From a checkpoint of a small mixture-of-experts model trained on Wikipedia.
Size: 12 layers, width 192, 51.9M parameters.
Below are experts of layer 5 (counted from 0) of a mixture-of-experts language model. Rows are named router (the router's row for the expert), gate (a neuron's input weights, with its number), up (a neuron's input weights, with its number), down (a neuron's output weights, with its number) and show model dimensions 0-191. Each number is 50 + 10 x the weight over its row's rms, rounded and kept within 0 to 99.
Before each expert's rows: a language model's description of what the expert responds to. This comes from a sample of Wikipedia text that the model never trained on.

# expert 24
Description: Middle digits and percentages inside table numbers and years, plus descriptive adjectives before nouns such as coastal, personal, European, Roman.
router:58 41 62 63 50 59 29 45 59 38 60 61 68 61 58 63 52 41 44 36 55 67 34 60 60 48 60 35 60 62 69 59 60 37 47 61 61 61 43 41 51 50 46 62 62 45 52 44 62 42 54 67 43 59 45 48 67 54 59 55 62 36 37 54 44 56 43 58 61 63 53 50 36 59 45 62 63 61 52 56 62 51 50 46 64 40 45 37 37 42 46 64 37 58 55 40 37 60 47 47 40 42 37 40 60 38 59 36 39 41 58 63 50 38 37 47 62 57 31 37 36 38 58 64 51 60 40 37 44 64 61 45 40 49 64 49 36 48 39 51 39 64 63 51 49 52 41 46 68 43 51 49 52 46 38 48 39 36 43 40 63 47 71 57 52 39 60 34 57 46 58 59 43 55 60 54 38 51 42 37 55 38 41 57 25 46 63 50 42 57 57 55
gate0:63 46 32 55 57 44 58 61 48 51 30 30 69 51 53 60 46 66 60 28 67 43 49 41 60 35 54 55 62 54 59 52 50 44 47 23 33 64 47 48 49 62 43 45 39 69 53 38 59 46 36 47 41 38 52 58 45 40 58 44 47 39 58 50 58 62 48 38 42 64 56 54 45 55 63 63 43 50 65 40 62 66 47 66 54 61 51 58 44 38 51 58 52 71 39 45 51 42 32 55 32 51 46 56 68 39 47 50 42 52 59 49 49 45 24 47 50 56 45 33 56 42 44 44 37 56 45 44 52 44 21 62 76 62 56 62 57 58 49 47 39 54 54 56 52 60 43 49 49 60 48 47 44 54 56 52 58 40 60 37 64 48 58 52 40 46 33 56 64 57 40 54 45 55 49 36 77 46 50 51 42 55 38 55 58 43 54 53 34 45 59 37
up0:60 56 37 32 50 47 53 46 51 36 40 82 26 54 56 45 57 44 42 38 50 69 54 32 44 39 49 29 52 38 52 43 43 59 62 54 47 59 55 58 53 41 48 38 47 69 49 59 48 62 48 35 49 58 65 40 50 48 50 41 59 50 36 41 66 55 57 57 34 51 44 41 63 45 59 38 53 60 42 73 51 46 57 40 56 57 44 49 39 57 38 42 50 47 59 43 42 39 48 55 57 62 52 41 34 56 57 59 32 57 77 61 51 55 70 45 48 61 52 45 35 45 44 46 61 40 52 32 39 47 45 60 33 51 54 43 54 54 49 61 61 40 50 56 57 55 35 52 53 47 74 36 32 45 56 48 50 40 54 45 33 61 47 43 53 43 50 32 32 33 46 38 37 52 30 68 47 58 59 44 51 51 48 48 53 60 32 56 55 50 54 71
down0:24 62 54 44 52 52 51 60 54 50 40 44 67 50 64 55 41 43 46 45 27 53 56 59 45 36 45 59 62 69 45 58 56 38 43 42 44 50 60 54 51 45 36 49 54 46 48 50 48 51 41 74 53 57 56 51 55 46 50 35 49 49 58 55 58 42 42 55 58 40 52 44 52 63 29 37 69 63 61 49 55 45 45 30 48 73 46 49 60 43 58 54 48 48 44 70 37 58 48 39 59 70 51 50 36 48 61 78 54 55 61 62 62 40 50 49 45 43 72 51 57 29 70 56 59 41 51 51 42 56 35 49 58 45 56 38 41 30 62 45 38 46 62 37 39 50 49 57 48 42 48 45 49 38 46 51 42 67 53 37 57 44 58 44 45 46 47 51 46 70 55 66 43 34 55 55 35 37 42 50 53 69 68 52 43 52 59 49 60 73 69 41

# expert 29
Description: Digits deep inside long decimals and coordinates in tables, plus city, team and musician names such as Boston, Giants, Holly.
router:58 41 62 63 50 59 29 44 60 39 64 60 69 63 59 63 52 41 45 35 58 68 34 60 61 47 58 36 61 63 67 59 60 39 48 60 62 59 42 40 52 50 46 62 62 45 52 43 61 43 54 68 43 58 46 46 67 54 60 56 62 36 36 54 43 54 44 59 63 64 50 49 35 59 48 63 64 60 51 55 61 52 49 47 64 40 45 38 37 42 45 65 38 57 56 41 36 60 46 46 39 42 39 40 60 38 59 35 39 40 58 64 49 39 37 47 62 56 32 39 36 36 59 65 51 60 40 38 44 62 61 45 41 48 62 50 35 49 40 51 39 64 62 50 49 51 41 46 70 42 50 49 53 46 40 47 38 35 44 40 62 45 69 58 52 40 60 33 55 46 57 58 42 55 60 54 38 52 42 37 55 40 42 58 25 45 63 51 42 58 58 54
gate0:34 43 47 48 58 39 66 50 67 43 37 56 54 76 55 54 38 57 39 73 46 53 44 60 50 46 45 45 64 59 54 55 43 40 73 60 70 49 37 49 51 40 52 43 45 53 49 66 44 54 52 58 43 47 62 59 55 48 57 46 53 41 42 44 70 49 52 49 64 45 35 48 50 34 34 52 54 49 41 52 51 66 50 42 48 50 59 45 60 39 57 64 40 44 54 46 28 41 60 51 45 64 49 50 47 44 58 41 57 44 54 50 46 71 42 57 35 45 22 33 49 37 44 80 60 62 45 58 40 46 73 61 51 43 55 30 61 49 46 29 52 55 34 55 54 52 48 53 62 44 45 50 60 51 40 41 48 37 66 59 39 52 46 44 43 63 60 41 51 45 62 57 55 30 65 47 52 42 60 45 59 45 63 52 55 26 35 60 42 61 53 42
up0:61 59 45 58 41 54 41 58 36 64 45 53 35 44 42 27 43 46 61 35 47 47 44 43 36 37 54 64 59 55 34 43 51 38 57 37 42 60 53 50 37 50 57 32 68 51 70 43 40 55 53 61 31 55 41 46 55 49 62 55 56 46 57 63 61 46 49 34 47 58 47 44 50 54 47 63 44 35 59 61 51 46 44 60 61 39 47 56 62 44 37 60 53 48 51 43 49 54 46 57 48 63 48 26 65 28 38 44 48 63 38 49 43 26 60 53 43 38 51 43 44 57 61 40 33 57 56 49 53 46 55 49 41 59 48 59 40 62 58 52 59 41 39 65 40 49 42 35 38 48 60 47 49 62 50 36 47 66 48 49 33 34 38 49 64 41 42 22 51 53 80 61 55 47 49 68 53 64 50 44 64 43 45 39 50 65 49 47 59 45 41 66
down0:53 42 56 60 57 69 56 59 33 41 62 53 47 62 45 40 51 70 50 54 63 44 33 42 43 44 48 68 46 40 58 59 55 44 55 55 43 52 34 52 53 55 30 65 64 33 55 54 58 52 50 47 54 39 55 57 49 38 50 43 46 66 41 48 40 78 38 40 37 61 29 43 46 62 28 50 25 66 51 44 59 47 40 58 41 45 74 57 56 64 56 46 37 41 41 59 53 39 58 42 53 46 46 57 59 58 59 48 62 48 52 48 47 42 52 55 43 44 66 50 37 39 32 43 72 72 41 52 38 63 54 46 45 49 35 55 32 46 57 48 28 57 43 54 46 63 52 50 40 55 49 50 58 41 54 46 61 50 55 60 66 40 64 59 60 51 58 62 40 47 53 50 62 63 49 62 30 65 68 55 52 66 60 56 54 38 46 48 48 52 49 47

# expert 35
Description: Middle pieces of long Latinate words, often after c, such as ic in inconspicuous, ar in reincarcerated, par in preparatory.
router:48 54 43 53 51 72 37 33 62 48 63 53 54 49 67 51 62 60 51 48 63 53 56 45 54 43 66 53 49 61 47 40 57 51 32 60 49 67 40 38 67 32 51 58 48 41 62 40 66 31 65 62 51 47 51 48 48 55 62 53 46 39 44 62 45 61 54 63 53 59 61 62 43 40 59 57 48 31 75 58 81 51 57 53 54 16 55 48 41 35 48 53 27 54 46 45 31 53 59 36 42 48 42 39 53 51 57 47 37 52 57 62 47 33 40 44 47 59 51 31 48 44 69 50 62 47 53 50 45 50 63 51 41 55 61 42 50 58 54 52 44 52 61 45 44 55 41 42 41 45 60 41 56 36 43 39 46 44 43 36 71 54 67 67 50 45 61 43 39 64 53 46 46 58 69 52 38 53 39 55 55 45 62 49 53 44 57 42 37 57 60 55
gate0:48 52 69 52 57 76 52 66 52 58 43 34 62 36 52 35 54 42 50 43 56 56 36 56 42 59 45 54 53 77 49 46 59 57 37 51 51 46 44 31 42 53 82 50 63 49 47 63 54 55 50 52 42 58 51 45 23 58 54 35 49 45 47 65 55 46 65 47 47 45 68 41 51 62 52 72 50 41 59 44 45 58 63 68 53 40 49 37 45 56 64 59 52 64 55 47 66 55 34 66 60 42 42 61 56 42 59 52 46 52 57 41 52 62 54 53 49 42 28 81 43 56 35 51 76 32 42 62 47 60 49 53 43 29 48 43 38 49 33 51 47 45 53 53 56 48 60 49 57 51 46 60 44 59 49 43 55 59 35 45 44 46 48 54 52 50 40 66 49 50 45 59 50 56 49 41 39 62 68 44 54 33 55 51 55 48 61 45 66 43 38 42
up0:50 57 53 52 56 56 71 32 53 51 49 71 60 47 67 54 65 41 57 32 27 46 47 53 40 52 42 36 55 46 63 49 41 67 76 49 48 44 51 57 61 49 58 45 42 61 49 54 50 44 50 54 44 62 84 56 46 40 63 53 64 62 33 51 46 53 39 61 40 51 62 56 63 66 50 51 53 52 37 64 40 66 29 51 42 67 46 53 34 67 57 51 65 49 42 49 39 54 55 35 61 52 46 52 52 64 41 39 43 47 44 53 40 49 69 50 39 46 27 44 62 56 54 42 43 49 35 50 38 44 57 45 47 52 57 28 49 41 55 52 51 55 72 63 50 46 66 37 39 61 63 51 72 56 44 54 51 64 54 56 49 44 53 43 55 62 60 35 36 49 57 53 37 47 64 63 53 45 51 45 60 44 56 52 44 54 63 34 52 46 56 48
down0:50 44 49 60 40 46 48 56 41 52 57 61 61 48 58 51 43 38 52 53 40 50 44 65 52 47 48 38 40 42 51 43 61 57 56 40 56 54 32 57 45 42 54 46 36 56 67 50 41 45 45 34 42 50 71 43 54 56 70 46 54 41 29 46 52 45 56 43 72 25 59 60 64 36 58 40 59 57 57 62 65 59 48 41 53 38 28 29 68 60 55 41 51 61 28 51 55 62 55 68 53 62 60 61 64 34 48 48 48 64 53 53 40 53 43 43 59 38 58 50 48 42 51 69 64 51 61 52 48 52 45 56 31 35 56 44 55 69 53 56 43 45 66 40 47 47 51 65 36 48 66 59 54 46 42 56 42 43 48 59 49 46 55 40 56 44 36 52 63 40 73 40 55 51 57 36 67 51 72 48 44 60 42 61 58 36 58 40 59 39 36 63

# expert 6
Description: Word-initial pieces such as Mar, Ar, Ad, milit, anti, plus inner digits of dates and figures in tables; no clear shared theme.
router:57 42 63 63 51 60 29 44 59 37 65 61 68 62 59 62 52 42 45 36 57 67 35 60 60 48 59 36 61 62 67 59 59 39 48 61 61 59 42 41 52 51 46 62 62 45 52 46 63 43 53 67 43 58 46 47 67 54 59 57 63 36 36 53 43 55 44 59 62 65 52 50 35 59 46 63 64 60 53 56 61 50 49 46 64 37 46 36 37 43 46 65 38 58 55 41 36 59 47 46 39 42 39 40 60 37 59 36 39 41 59 63 49 39 36 48 61 55 32 37 38 38 59 65 51 59 39 38 44 64 60 44 40 49 63 50 35 49 39 51 38 64 61 52 48 52 40 45 68 43 52 49 52 45 38 48 38 37 44 40 62 46 69 56 53 40 61 33 56 45 59 60 43 55 61 54 39 52 42 36 54 40 41 58 25 46 62 51 43 58 58 54
gate0:41 48 47 32 60 47 52 48 61 55 50 35 45 55 63 55 56 81 53 56 53 49 48 61 51 39 49 49 74 64 55 67 46 36 20 63 47 44 54 55 54 42 45 58 58 55 65 67 48 41 46 30 47 50 61 59 53 52 67 49 55 59 54 41 49 54 55 58 34 43 55 51 55 63 51 69 38 53 33 46 46 56 57 46 43 51 45 53 34 55 44 47 57 60 50 68 55 50 59 52 49 47 44 43 42 45 49 61 33 50 58 42 56 38 46 62 49 72 58 41 41 24 70 56 36 52 45 50 38 42 49 45 49 41 58 53 64 59 44 50 56 50 41 59 49 57 63 55 56 45 62 51 63 50 43 44 53 52 35 46 40 41 77 51 74 52 39 36 34 49 56 28 53 31 46 45 61 43 34 38 63 62 59 49 48 39 63 45 46 54 68 56
up0:50 50 24 31 62 49 56 46 54 63 38 85 33 55 50 58 47 63 54 51 50 41 52 61 35 46 50 52 32 65 40 51 42 55 50 51 49 39 43 54 50 40 49 68 39 65 56 49 49 58 55 80 57 49 55 53 48 51 62 64 56 45 49 45 58 51 54 51 44 40 49 61 51 54 45 67 46 41 57 52 68 51 70 46 54 53 52 52 57 51 36 32 51 48 46 49 58 39 44 44 51 49 47 52 53 33 53 47 50 58 43 59 46 40 45 54 56 39 51 22 49 56 38 36 59 49 59 49 80 55 55 64 44 50 60 49 52 54 59 32 39 52 48 51 54 53 57 62 43 54 54 47 46 30 41 35 68 61 54 54 58 33 48 46 46 41 22 57 51 50 56 36 34 36 52 42 53 48 64 62 49 71 47 30 32 48 61 39 47 33 50 37
down0:59 58 49 59 53 54 49 52 48 43 54 38 38 50 65 53 59 59 54 55 55 45 50 26 34 28 54 55 54 55 55 59 58 47 69 66 54 44 50 43 51 38 65 50 48 57 55 50 59 37 27 47 44 61 36 45 37 45 54 60 48 48 45 64 45 49 57 54 63 45 37 44 43 58 37 59 49 32 50 66 33 59 60 27 34 43 63 55 50 22 51 40 59 38 55 59 45 48 56 41 49 65 39 35 43 52 37 36 31 46 64 45 47 41 59 42 60 67 53 51 57 58 59 24 53 42 46 47 53 47 55 58 53 39 61 43 47 51 50 50 48 51 47 40 32 58 56 43 54 36 60 49 62 46 43 56 48 47 35 32 67 47 54 48 45 68 50 32 54 63 55 69 42 60 61 52 55 47 63 37 46 76 61 40 58 69 55 49 57 47 39 37